Experts of a small language model: 96 ReGLU neurons an expert.
Below are experts of layer 2 (counted from 0) of a mixture-of-experts language model. Rows are named router (the router's row for the expert), gate (a neuron's input weights, with its number), up (a neuron's input weights, with its number), down (a neuron's output weights, with its number) and show model dimensions 0-255. Each number is 128 + 24 x the weight over its row's rms, rounded and kept within 0 to 255. Numbers have three digits each.
After each expert's rows: "gets" lists some tokens that make up at least twice as much of what it gets as of all text; "comes before" lists some tokens at least twice as common just after its tokens as in all text. This comes from a sample of Wikipedia text that the model never trained on. Tokens count by the router's weight.

# expert 14
router:138112132178106095159149142120106125131137131123099118104168171135109112116111151168149141081175122097187124152195140134133118115093168122177160161133132096200112130139090149149106116131128134129123154129138141103110116104141144145119131162143136121136149166105120090083116138093121086124107087145105143141138128141144136158109110121140129144102121162114137117111133125141160092107149118148111079158139127069117138111123089158093105156114136111163152133151094112132121093130161181119150115114163074159173133112137175109115104141149141136132159135091103113118138117128145104132115154142103113138113157155115143114160138158162102111177088087087124146129129086141170101140162131116131100095150121108180115163130147139132149119102130123121120116139135115105097125163109129
gate0:157150176161127103130122140131109112131108129175097126171102125117168110152126124142096142121086126085105118058148175141165121120141176125096138161133128141134112139093162147088150109111121130153105141113141147149143111140128125152123125129129133173099090098135086149114120130130112114139114139122113085146100119115114068168126114133143142157117084136101118154137095116140139097117176138109164148130162103110125124120110165129108120145100116088129135161112119140141115097125123123137116122151147120133158130156121147136184113119120141100121092095082146125119127158088137100118106082145151126158083137209100158090167124124136109130116102177113117134152142148139141133073115125093150189142102130128137126108131112131163132163094101150090150187150143143117141103133108160
up0:097115130158132107107156121163165136129147071104157108145156090143120138095119132145135178082140134101137146116076151114132172126150113091062101137165102112156129175110130102102102093143157129173112158141109160109135127086142105101106138129094122079122132129090150153112148130140166144130129103140097112089156114123118160111130164148099105122131126119130136145107125062132116134128152162132169147148150126126126132046147122104115127108139095133138148140100126140163129112143154153136120076148128107147128101094132146176103171111142128114124144155115176067123112133160096127100103140135105124161105143147164138159095137138101149144111122111139124168119158139098126133146106107114120139151127113074118122099118109110102110141130073118172137109123091140140145136130108146
down0:146112095145074100128141104148141124111147111108110127123161109139145112133119137119128173129138125142083106163186115139128125160158141091114137147167097100104097112177111129093134102133157126141132103140110157132133104128197072126151155123154180119137112153131171157080176110173128108130141115150142123173124144092134157124084142122138125124096143088155185123154109134106114136143107110108172153125143147156095124127134147132135123182134074143104147140137129110152108075162136122145131133138146116087125076128167115138115107103110115134128157173170098151101098143135137124113144131107117113106134159104160167137134121097074117157110140110126183136130128109147133133117134142125093100108136092121133100124138212150103137101123159104134126117120142131135133123128154151
gets: " (", " UTC", "Population", "KO", "%", " Party"
comes before: " |", ":", " (", ")", "+", "Gls"

# expert 24
router:156147136142150140147130122215079085076127124115134127097136083106132121109124126121126145121138128145178140127092088115197076182140142155164164151129144128159111119129120137161078136118150101111136120126119113089123116111130130151123135133111145122143146103149149139123123125136158142097135117158133144110167170148089108110135112116137146138123164124142143120132101128114107144147123109141084127148126101161144128115090147081104167149140165146132179130156135103098120103126116127167154132151171197105169118071162151178138164147124118134165143170137127156113121112145099125117133169142118099130113135122130137157156131130120111142145138080129116104082127116105136108123117132148166136100127136087163106116106148130153126136105110123109144130093097150158181098127103084
gate0:166132095117182122130107134133083141134172147176123138143123156106115124121134092128123108079122153179149173120120076127119104138141095119120138181098100127129108148154161085157149140131115112103126102141138146127105151123127152114138136168103090088125123134131136095097098117167136112102124091123123138106127105100142133162155139153134151137150137112189197129123117107130110135159166123136115133116128143139131119096145143136116123137173137117088143113147114108159147056123075126141094121159121149122083152089116131113123124154133139126140109073136112124154169097089149139154133141161123170135123168118155085132094144133136105111159154117172105107150129149124150140104150095115129122087154157117136148096117123060126146129131105108166124127168158084140128110134145159
up0:124101129086125118119132137123108134116120154112089157126098115117115166160117136133125110174101135112124168112170120119148131148107148126110134131120142161112118142103126155110101114103100177113106151140155122131112069135146141089127129113123122123062071101109158173144087111137116131168155130096149167143084129121134139152146100077110144124109162096119154131070128147125148120123104127124132131126157153104135113139136129133128167149116137183086073101128116141121122175094138122121132062147134094139144137164135127111109090089119152113137143123099182105115139149099135117097107075145108159138126123133129148093129105124176137114119102111110130140146190095116119100124121130157155136147076132147176110149127149143117155165123183110139096120082133137140138128085142091
down0:109115155124146149192155144118119124099145160135108165148125078107116124097091145131131106143112107137109123149095145159118152091114140103147138142115103124186100151060093123144121132117144120131113117149104126098112131155144082168142137130118134100134114120107152161163123133129150093124139127116123123117150084126119136130099115152139119126117095139113170146104124149119117098101115135163127103122143099115086135166102111159158140125092181131150125177124132149102119088149132158136146139166162119132122101144088097133112174172138149147124102109109173102120063114146130134140127140109131132146137126122185101103121144148161125161073147108114074111166107126126116156200155163143117125141110122127172156127108124146148195110118170127150151135150118110165169122138113129
gets: " |", ";", " —;", " —", " –;", " Pts"
comes before: " ", "\n", " 0", " 1", " —", " 2"

# expert 50
router:128171093113106112090141115112131150139084097156103192165146141131109133148131144108164153131151127090141114118100132173118147132128129123102098144124141102131141121071126138105162164148140156102128133144122144131135142108141178073109114161131123142058139128136142131094151144130139153117146108119093127107079113126158128141128129103110063117125128106159098142139134162139068103114095160170118125132149111132145131111147133133116127152140126094086111155147136112119159163135132145155158141123119088128110111111127119126178135114130125089131165125125116125139100142089113114135079165138090137128076158125098173118145162141161133147121096140109100131180115115156132090071126125116152129138139158121123124124126140150096137109095093079094187086137110136112158118179148130
gate0:148117153097112100152119149106137120147142115139154131194080128113143102135157101153108111142153095153108118136120120089153142124109153152105152150151119153154145150112149087092136142167078140153113134193128132173125155142139116137082092108123139120091131120134113097120103110129127169110141096100131140102109149120136129158141165117127145087153096116169138132140162139125083128129108140117107126095155155113131115153139131120152120156146140134126107096105128129157145130115138088080109128144141130136111124131163085126124116165092137176116178116122159111155123103122160141108139173113123178099104127140101144161140147108148165129108087121161115095140139111098119069145123122165122126113116111120103096185130124161123125084162170103094113119161156167162107108139062145
up0:110110122127156087150179159097116149094145129076101123141114149131130150108156078151123160118154116168139112117115128115139149124121136119109132133104160132149160134148099164124161137114132068120105147138149090078147134107170111120154175119116124141148176130131137107138136146133138142114115123105124069140088127090088096144113128134156145135170158137100150153132123115127088166108154134087152173124140113125119103118160128130108160125120191146133085103148183118129147108171115135121090121109116140115163140119153147133146118118111115143152089115107133114155109151114180141103165142111114117139086121111162138120139110121068080166114075122164125118101132155120106109143136111122105172113123152106126125108158159126175109154091131102113094121144103144126093092101166094
down0:100129157184141111106143105135164126141150145139147103115101152149156162104120095134127093127103123129104144150154117113127154119158176156190122147110141124133139165158149128130104113117161167104123122121145136129146151122117111174146100127150152070131119155111190099126119127129137150083139116163120142128122140142163116117125097134135129161100127111129110132125118165131202098105143110094117083139133107099142108105148126158059116112117122091150129151123168145139087114132095138178108102113157118101153161153141127123147117090147124148155133144148192119075139137095110170153091102135124144133121126169180114119108117115119124088145114130135156115109131118078156134155148141135162112121136101123096161128173121117117112156094103165147110153140118144119113189112104105
gets: "ation", "ion", "ure", "ions", "age", "ment"
comes before: " of", ",", ".", " and", " in", " to"

# expert 58
router:139121162162117154126170090123111121131121108114128102164106116137139122135143110109136122147089136155128131114058119165109097093121144111159133136163163118111151093107126116119145126104132098125106100130100090121102099069099132104122126098134150118137109182148134137115158097128140165121082128105102136084127126126132094121176119124154090156118129109121162078125090097132152138159151147152098094063131135138124157159129152145160164174132089102155103084121099113135162142124120122148093111133110144105112126120127160151112115165123118148151151154125145142088139136110127117136131136144157113089138113130120146148147122116129082124129123084143127105111114133133135109142121124138175088081196113083139144089122139116137116127201137105111120143079166129152153073102128143
gate0:127109144135137116190104144098136131114092139122111116111126129117143145139104113168101141134119097191118091099137089161089123142134098110135131123132156139134159129098095166105097098103114131106128143118148128144102130140101106120125156128103167083122135139158163139046095126117126139119118105134124116139140097113144139108124106117125136106088122088152084158134123131111172111124165081117117121135138156091124143113102121138138118107156188112146095078177121130134139131078119149117150087121126142141117183147130122146147178129134148138111145124061144135134115149126167113134129091145122110137126143109154087122118099111105137104106149107153130147151144107129112128117154149135126142091095125099119136096154195147147141075122153125104085163162101112200133113143162102
up0:130114167147113106127143148115119123124095130109113140169147144093105105132145148159156104113138179190120146137112124115148101156141164144140077133130149129073122127099093148091150139115109134120110139141109081155146160121154126113121118083148142134130130134161147093119090149145162121127147161109142152147164135146134138071154105094133174117117093088128124097102063153149115092104140132127079127130144134106077133127150148151150160126105077157152184119186156142132139155101150123135089113153136121157150109152127155118139133127118124123151143111106134158135106099121123102140142111179122101096115115112104110113110135116132103151118121115149121120130136175133138159076127096120142083144142135090138124112130125141090123072129186114119116189155102112146118158161154119
down0:151121103148183139111108132127151155137101115096134139158186137166159111099160099103162139154124139155139160100131095151144121162152117136121143110130115118093152130132095098176122150144154089125127138134130138149127150115120158119110110117092112101149116115127156101110101082098121118151118095113135128127150113145130128156126110152163128122105128148139104097135119135119109156111149105144123144117100149125120136115102097098128093103134157117140144131111108101107135094162119153122137108179132115201170169154104155107140131138107153135190140110128160136136107115150141117128134093151115147112126136115117126165122058065171118119118101136107125108096103147152183134115138125148084142065133153088142135116141146103100092063131160110134073171163151172150145134104127117
gets: " |", ";", ");", "}", " Le", "%;"
comes before: "\n", " ", " 0", " 1", " —", " 2"

# expert 1
router:164109148165180123106103136120151139108117097138119138120145177139140088103117133112140166109166126118124118126103118102108131128158109133122071119082115105133138152104157151142187111127084157052120142125154150132140101117163097108125138125130140142154111150146160116106111132081129160096175155131116110126108114094111115116146133132114160162132104137119108121120144130155112125087094132097125159131139133083150164088144059110113091106127103145150086132101095118125120136115140118156144116136160123169136113139132093162151171140115103144119139144109134143108117135151145072111122106176107124138146141142111132162124178151135140125151143115082155158133106105133125158069164128098127141107143095141114099092126146144159136096087163062130121121106074107121127127125138126
gate0:129149087098109099134103159111117138149137144152141111143117132134140132112145139073155148165129080117101126112099142133148188150132094177153139170085085133103107095119134151124141118136125084101140133113101131146096093167107129108168091154099127136114090147135108179161087146134111108138121138072144127124106113135117149132094134120055130173121180165161106173110146124133118126084132119144144091109085123120104150119127117122145119126111131109097164140105122135142147136123148114128092155126154130198121122142098149141117142117141135166134082111108159117122111090125120132120124131126130142153128159140144149109102127113121141121117123142135111141079125115168101123155105148187134112108110148088097123175124132128124186138124135100059149124135102160135117150100093160
up0:099125195150125141115094166122143127107144127071117111177112131133139154188151124126116133125114156161119149151097131105113112154140140161152157119099150121152150116140109134174167157101107108145163140090133143092119118131141168139134102119145120133077131117123105113097109134130136111143057142095157136143117154128109118162126111154133118079115116129134167058104133125092122133146106124095157142154140125160148116126109128105154155134082117142137081154101141127097178124119117129109150143092066147115160104150126169099104111089166130126130156098075137093159090140131139144130122107156167131114118125141122096153141133122160131093115134157136149129156095141137103113110139106117133173111119188120153151119131149150173124103126152128126127100145162110116133085165152098
down0:087086163171147130137133121120125177109086088133144075155175142112156128088125152165096142145159133108134122122115117092097133100119124119120127143141123119112146116127128171120124109172106122103104110116142095157113147093131142152190129139162148122122093123122129104108103111152145164111128114098130147161166081120121152158134139112125123152142137162143160072102119099114132109124143166060191154169133125115095150114094155117119134130096105117117120091145144135132142111140101112105133119135137132112158066154144128095129162079101128123143182163125139131108118131124110118142184094114133107108131125130123088157128094147118148105101158180122138075150141139157168089110126119116149103170131100134148124121130153150132150108154138135098103133104098125104125078148121128
gets: " also", "ff", " life", "==", "History", "See"
comes before: "==", " ==", "\n", "===", " also", " ==="

# expert 91
router:107136127120130121096162157124131131113064141133128145158100092141132119130096103115129160124146112089163079148121126153137135115165138128109149131102136116111107134105125139131140164111109090109112152132153125148124137126127139115134099141126145128134172137144123152121145097117111153136115108114130128153110111177083126155140122074134126140152110111143102137156127133110139118138123142155161119169090115106084169113127113153142139166129103119085094168109157138096157140126130120093153069162158123115144139111158093100132140131079137116103160153113132155147109119122098136133135117167114099106114182111099127145100115166163132119094132083078153127147085119162107145102145101124154146152147111078074095154147137175129122168138136061107149186100097086119090165101132153
gate0:092154169097138112095115159084152076118148165127082079115161111131128140150135171149128123143126108154112141148102101125164134150150140157106123129100121132098073158129106137150120122137114153132153160112133130132165123169131121107134141163147142155161126127173108132091120103108113149081107192167154095138148125132115155112127120087108133106120126144121158141126117113067131104108143102143145130158142128160139132132132139120134092113119110143123128111126120121154126104098145119124078124095054105118147132103165094165140068122096141152146108142135082122150085155150169137149101111140121112139123134176124142129134129093171128138152101158157185150115149110132131113082137119117093073140122151139134124141148137124135143072087128119088105150152119121140105162117149155
up0:112079140126102090140122119128143138104146170112166147120089113111123117106141150112128105144170143075127113132168166178099115115146159164163123162092125180147148116160134095107142109140145119149134143164129182136126119098156139152158121127170121078130107112114137095123109138141130090111120126132152126148141146104158120107114188087161120153168134098174132137118124110177109152104138122109103100144127133125136153146115100142145136137110133129152134085137123136098105152127135136184128140149201148130134179127114118134126136107160092148103134139162138155069128143071160105148138099120125127101153165113127131131107090105093175118111136165096164084099104148137121145116103108184119139128122111139110118108119077158098095114139138124145093116134121128129139146150132153
down0:154118117153115104116134128140175132155093115104116123120118138117117121141135112094134147123107162113183080215071131126129158122100131118110142140142111105079141131156146135112124124115124167131151127070128111138110131106107161147161055124140117129117119098127141078149133118097110083143161158139098135103163157138110101142077160111128118142106131115099176125086130115179141145123182113092135180115111133113119130109147159125142091131174127155163123141132121148134152147150116147161118074126093145137146129134102092132133115154146145098123105127171099118116194144148139119139106108187133119120136154146116126152125145107092156126140122116114136112147153131141147120150141121157113121124157107173114125081094146114129186130121166135181120120116117140099134104112123121
gets: "ers", "ier", "ets", "er", "ings", "ies"
comes before: ",", ".", " and", " of", " in", " were"

# expert 59
router:115142106160088116159116131104122117123123159107118106125121134126107144131147096129105135139153123129118132139125120100092130117133145101110096127166088154134119073139091103072100146130088114149122094118148092144116105112113115153090160105082196132107157122151170134128173136148073157101092128135096124140086142141133124103119165153107130142101132144137196092121120150123167146180128165142145136126145139141145151145114142094106122115144057106130146128098079118145143134143152104108116119163121086108136122163137109125130116106102127119150099103167167091148177161157125132127106159104130108124187139098130134128146156146124182142128106118118149103139078099138108090185122103152137128155145105084125105128132129130113125105122142159136157132102150092135099124132106106
gate0:125100155141083113100124131137137148134101159118129149115145134073124117166136118110135146141089136132135116107131091126129173160073092141138163143097074171135122150114123155101134119137128177130137139076178161116156137138158148115147131119155121145107118118150152130148117130126168164115151158116150132131071112142160071135081166130146098140134121139157133123136143128102129148129099131140137177126202110146128103112164125098111085140123119161130093139112087121107143167138070133138102142161124115159094119119166171091128124086108129113135117105151080132159108160139113108112132105133109166148101119105147169117144150137144088108140143165139109090141143117117120164135133139135099150135124140088151124091154093156147132158120130111114176088144179150134133104127108123
up0:162119148141158156116159125127133132135097160117136123151104139148113109116137131171125121136123102136137180160094152173190143106155141127159129155136125104127134137137092087161153098114106144126120107149140168141127134121106089168140166133106084126113092140162138133107113117110130145123111082133110095148150147147087142078122135133159086108153142101102129110129134129126104113159129166107145117061110147142114115136146125144108132185141157158093151116153164149123115152128174158084129123095101134115129131111137106126117178116114149109128116146105139145084116118140122148082099107147125091110114124079116144073086084156129147131155150064136131092170143104147153100103101125125150138135139136113118105084177155130149089155144098117110116158161130126166149117131123172
down0:110142156133142127090140136135154168112147136128112089114120149157108131150123148128178156124136144107114102123124108109100139196126096103121135123108116119098126105070096160131135125085116126143121169111144147153150110143092166103178117138113141160088142101115142112128139125134096123135150142137155098118118087118093097124116114109131146096171134120147136121149111127128124134124113151103162140044096145158123181126162165106109158145124083146172126119143137129147135187120167135145132164115164118137139110098137126124123149114133136114131168121128127114086096100099158161126125133132143184138133192121112120141149131117159108089131128124109088128104104120127158175131109096151130089136118147124180122098108146191146097138130094115102141178120108107118137151065154129
gets: "\n ", "\n", "\n   ", "\n       ", "\n     ", " *"
comes before: " -", "-", "|", " :", "    ", " bar"

# expert 115
router:137130133108127121122105144120113124120116149097159129121151120129120158103126129154174120115127105168109151164111103109119104112127133156185096142141103126132154125091095109131147146108103086118131134172113110137091124177140143143162135176157175139169108138132177101083148123127115109113107125122086163072133135161148128087139147149107068156171131171154129089153121151133155160114145119103142131129122117150182111152159113125095166119088130113146134139144121116108105109058099113110138149159131152172099130163162143148112135120117142137104137163120169140128165132140162140095047092149127116139140112108125082118107122139112127117129105137137121130095124117160177132150113167133129129113134089126111134101115086089112115096144137123162149132080133124094127119110117094
gate0:132170123122142133116120104129119069117089163162135104111119124110121150112103126120115109116131120116185175150095104167131129105112150144148142142136143164108135131126171116108159163146148121132125113092097080082140091164108103131144133107168135121149164142120186159126132099169132098108064101093130097111153153137133146122102087144099118138123152094131120154123147150136112174125140176127149106129160145114148135129136143084146109131116138147102094133136076109171096099102105136144147116091099136119149139126157116158152093090116070128085149153161122106148125118124109157097093123091130139117091128150143138058118139132169133127158118125138112161122136131114098118154077149098114168133171141167124161130118156117139151137120122137139149118141117137108092126121090164
up0:131110133141123135134093156121121178104136120140105136094174105131156121124099175145133106104089150116150147151144147109100103115155163106141148126162138138110120143130099135178074141152121110103150115132132132138121163129120110139136117124112108143120132105116115154132142113142146092169122103139159125140120151129141136123135153135112141145179115133152125169104169112137117088151157121121092102102119129183090141145160111091069112132128106181120136115144168098146166151170119111143118110138131155177109100066138122116077184088141152132138146122095126134106114085121114132126149102121154126138159132121141150161133128146114157160178126143089120089113186159127090115154123116143102177111134128173092125103161124136138132160173147095120156081141171153117157120145162109
down0:117156134152139103093160129102181117153116095109118129118137168114129158102075128156153156111131163119150136124093145096111135167130107134139113105108152106113146128171146114111127124147187104134124197104109117140095142155131115137116125167090140138137102105101143130116122114143130113121145120114167096133082132119141130115118093125142143120127167121113080122090080173122136095110143139122151084107139098115158135099097137097198109078115107137138142150134129158122133121159114116136102107121113167176121138123140147109132148105148135112128118149146132124144168151160091106107107118151135103131137121124159107103141136112129138148109153126143152127187159143114097152124177151173146109158087052092168131151138131124081132148153121137151107096113109158169147130117076099
gets: "\n", "===", " It", "He", " According"
comes before: "==", "===", "The", "=", "In", "On"

# expert 85
router:137128140151126132135109192110115084118137195143119106105122131130106123135099137124088084140145184165158159117093065141147139106111134101104134100115155172104117105123114150145106159148106103110129139112133146136142107138148122110113153077125094141151153147112144124161093164137124132133108136106125099149156129113141108167166128136138173147196101165135140154112109117137132094126122107095111138145119133118156108112086116114092128133141156120134165145107143111134152108098151140137111137129052145154122109161152144140112159089101117080134157140137129115129145143120102143158129120114121169152164120111128156081180139143090139134082179138102087126135102100146149087127125151138120094144105110130116136115185165130080150133119101124125101118158123097149127130106149094
gate0:139113118152125127097101118125215136141129108138148110077182151140135128116129110101099106127132077121108084101117168117118110122127163123117172138137120110136184153158101114138116157146115105181117138122085157111129078129125127149100113102155153128104148166125092150100134122132097137134136114134111111140141096095123147125116074154151129131138132129096152134097131097108158166138098150104154097156100146127101143088132137113102092119138095173153148150128126177119115146131116100144172154146126143116166100112154121143151094118138144140128109151081124137102144150086121087114122128114133109131108133115122135139111158130141155139088103130104143159132144139059078112167143109177163098113093149168136099112089117162160153138126084087129128147143132140141142156095127131
up0:146143117128106094161134123141188109076133097099151101109153133113147140119146157147125069123139085098108128127093095118120123117128151130152168125183119108156121103080135152125108169144140122117144135116146125122144133088147097163098106083097100148117109126143150139127132131121125098120098117181109144116120099122132151116135066141129145136098118106102143085140116091116140093140087172122123094113121126122111100110124101114131117129139129149126102143097133118136096173064126123151142139125110177133140146097154076141113106128105123120120140139060128140125100140083076121133140144136130133171140133120114113106166148123157129129120152082114132141114137135113111104117115126132150116089079126148135143176112134144168140141143111168084111181118106093141187170113165160
down0:144103169098098143093144134087105147164108164112128093115141126134128094110106118166133144139092138153133116132092124116135143144112138113084112096105123134165145124174184095181174109107133165119139119160154123121155121161139139079075111159143127149155118167111130128143107154148129128139155160120153120157094188105104123150162125092125103140126172115109130160118093125174121108113160098116139139176156145123131108115152091104111136128138079124151149118154139118148144113117141120144106186127145131160130143113159109156105158161094130117114113170080123143111127120157134167125112138116111076119113086105141101135118144108114120091161148149142184143117133122111123149100099101084110150137130089099104148089086123146151088155106096108118108119130146113114121129158151119
gets: " that", " following", " At", " after", " during", " about"
comes before: " the", " he", " it", " they", " this", " year"

# expert 56
router:165155114153125127122133115145102106124102116115147119135122096091172103167129127138115133132143125174132133122064114119128084131108187153121141208110142095146093111124145139110099148116134100107123121136117101069139120135116103130126191148125149096139149094164195160127143074155158142155085123105087122098155127124119161110136137138142117101119142084134177130144130138129103148151138143138152144118099143096117128148130143101173138167135129135136142106140138100099126139111116120138120073132142132104131120056122124180148133193093106178169134149135124142103123115117095136119123141126147107101130196088128138132132119123124119129136135134143124143128090123136102114127146163128135097125139114092120096114122099097118136105124117129066143136086150134149153085112103109
gate0:108118154155140052159127156110138106149146084133134111169108115161123141134113142104158091136128141136124120154082127113137133131120149113159147117148128142157110109124073095114143120091136070110093108151157095146101138136113150112166135136124102159159131113116152176126107166158148123115097128143112128110153120134111141142128105103136120139067120095095162134163122122126159120166105121105150093140159145094114094146125150159162139142101178133155104113120124116160098156121144144132060136165075107124110120123111160111112116141148092082109130162084172153108114126126103118125126122111131146175090142116083069128163097137142180119165145135163131122108107127111123108124132131105179103136143147117136115127175125098129166085121103132112105139113119157144139156146132105
up0:081122125080115144142115150127113059083166120141140143167125168152138111130128165130156115166111092128113106152135125177139139103132175124154136121107143136096110115136147123132168139184107120163120111115106171121141155123143112164135164130146136135125106123149124136125118067129124129105144130138151102152109090104097114096125131141137089125178124119155139111169146130175125084132149171125143122119140205124164166128105129151127135149109071135104137124158121141139172144122139117158157106124160152152129101134088139119172127106103140114157104138118077150142120119124149139127120133067151131134144174144121113138122129095085115142102105137104135155136140126079124079143139092082156139111143136148122163148079094138144127088127155105121139106164131126125089098110109118
down0:097178124139100176096124116146147130160147153125124111135139137096118100116113148097169118043177139144157142128112145099129143132151082144080144132077122139107112112136160128130151138121142129091110130139143096155191167084107136128141123097151103152120089136121128117141117137113139152140140158130138130142131152111093135113111125128157136133120140133107129124107131150137175111131143149116141167097142111103119121154119166127132121110123127153111136166091110132086079137118192146157150148126132119105132137123141088123177126175140117118144156165102096096130153105104106142137117091153124141145144132159089115105137106088155069065175133148136081103129117107093127102135130113157099113099113106134102145103100140160122092145089095108192148138122108133116131101150112122
gets: " |", ";", ");", " —;", "%;", " –;"
comes before: "\n", " ", " 0", " 1", " 2", " 3"

# expert 39
router:170106105118156069117075138130110140181130114111095115148141116109140133103118099143132135137136169135129096157124084076123149123109155188061088144127107125141074115122127124125097084092105101103124110075131149143132090128163116114122104115125114117153163137142117122101148111128125134138141111154145137120109156140160130121147120149126130161124149144134193158123183156129140135135090106092091123138135135121141138141131137136115108083146115092138095123080124114109143118118128126146161117177158130117084133123126153104086153082139125167138144130188116143124126163146109095144142100127120098115138093129092131152117154150098134116095133094130113129133090076137124124086110117156104139078099144091102126116108128077178140115110108131130111151100142118082137133122136100
gate0:112114136125128134132077122085136124123134057157123151135120115163103129114099201111122119109122171122085084135145124148132148158101148121145135122124111151166150105159151114132128085083166148141121116125137123101169124165100144094112121103146114167123138124123109131133093172100171124102147104120129156112131162136061147143152107097161104136057089178111132098129095151103118124132143084166107123131122086148108105146111094134126103161107124142130114114124166134129106122118147159120107121154152144093137125151126160124135117134150121137124112127165108150131124147166131139144111093133154176145110114108115124134115121167132133120103107125183155155089084122118119169144153107141112132096133138146136123132142122127112158153151134183073135088153158128151093081139131169
up0:125147093139101133170165125118103136126159131107138144170106143129139121115144132094124130122122180111106119141133180137185157099161166130104114102139099116157154092156150146146113127080088126108081090153123135116101135141104137133134148151148100097144155126087093135152105118145117136125158146113144159143132074103113129122108155099088125124111137181095094099130121144110096155133086125149109134154115109139112156125121156165150121130101156181096141107130130145176145114162128122095174116136118152112132111111103122138134149130119158134095128145129104152106113100142125098125152170162168133111136092099104117113129136146107129163114082111096114146121125122111122169113103179144195139125144095117120120122164086152117155127082217153139122113116118130121123091142112152
down0:117153122148112140105118088136159143131148100106133082121093129102076172136134095124154096122112092122118131096094162125083130131170128164130097127115182110126127164131151125114157150115116128127129173137143103162083142120121144119116070152147144127109092126136125066158118131113092086103132138099124135126171125079143177131103126123180097137117150128165119134163122094144118122148134122130105169136100114134128111164086124119150157136125095099167133168128158114145155117161083138121128134119116091137142135115119119109108127149103107155139167154131127151112118092095165126153124097107100122133124181118116132172137101099166152110137138110146104133117132122120106148142166171119185149118117142158155129139111144128165062108117161154098115140097090172093121125146148126
gets: "\n", "==", "===", " ==", " ===", "===="
comes before: "\n", "The", "In", "-", "===", "On"

# expert 21
router:110133121095144154163101087126166085095174156108123135072114111129151130133080122135135100152111173133152138112148096087164143159108120119131147130103112163130125119129121139130164159088139102132129144119095146123172130165102120108135167128148114148138104139167163132164108119136120123144120099121148088177126149142177086113164149150168155129145117135129103123139137126121111103079100135092103155109114154164144096142154160148116093107093136109054115126063160118151146146132159112087154140152115140145104159119149163185138104088119120096154114143130105121151105109133100112134131122094124160148131122169099146082141141119138129143135144129141138127121148124133152112130119133130162135184125169139135176130098137141131164142143143161143063113134132119152139105139112157
gate0:097134127138145155146135089164154123130156115133145129125128129134127134137153122137146135142104136124106111149136122074168180136141109151093149090097135151105161118110157150114122134091096157101153153094153132112131132131117071149132096123148112102113142140110146123133156149131123140142170113138136157095136147142167153095133190130086129127118121135134120156155144173147146134150127149107119151121135094137139130160092103107089099103141091108116099098107136151133145131109145120080118131168075126119149123093126113169131083132070153132126096127116092098117097154118122125135138078138093107130142155129144158150144167080120126159163139116123131103177101087111131106077086113135100115169168133105189131138125100109129139087092151146129163114078149118107104137090177130
up0:139096138115167117109120119130119130099119115149092091141118145128137119112128115165133113103127147120127127118147153139104126118120175142121133104124142152120128157126130135089094092105140133102168133152132152158138132120162117097148147069145143158086146127176135133125123124151150096119142154126109119108137098095127141177136121138152127070153162124089123130153123149103135125132150105093114086137089108157133173088126121133158130131121150089098137147159159053113145119088182170122119120122094152160136133116149152110117135102120154142107100123116148177131183096088097146116142127155120131110138088102115109193143111108060139123137142141094103126153152146111117128163115108107110146101089078178097093089105142140139150134101139127080105149118125096142117104089117092
down0:156106137100130141107101105126117117094151128141156113095139159127103120091137084150109153153138154057120100168129132112134110073115108102133136092183120116145087128125163106135106127136124151155110136101132151124143150163091148139111092100120120127137078107143145153117112110126096155088145188143099107134112123159057129108117155114132159133136094119124139078104087144155127176126128138057142100135163154126133137093162126133122124093125103120144113124082137129078130091153120116167141105117120155128113136133118126107180106139168133093143135085112137110088117133141142144098131138132151138084134136157122089118120140081130111117115106094146110150121133164134121111091095137066150141097136156121111150126120151138126126174109126129149140161152110123104181119114154113
gets: " while", " including", " when", " but", " like", " where"
comes before: " the", " he", " it", " to", " they", " a"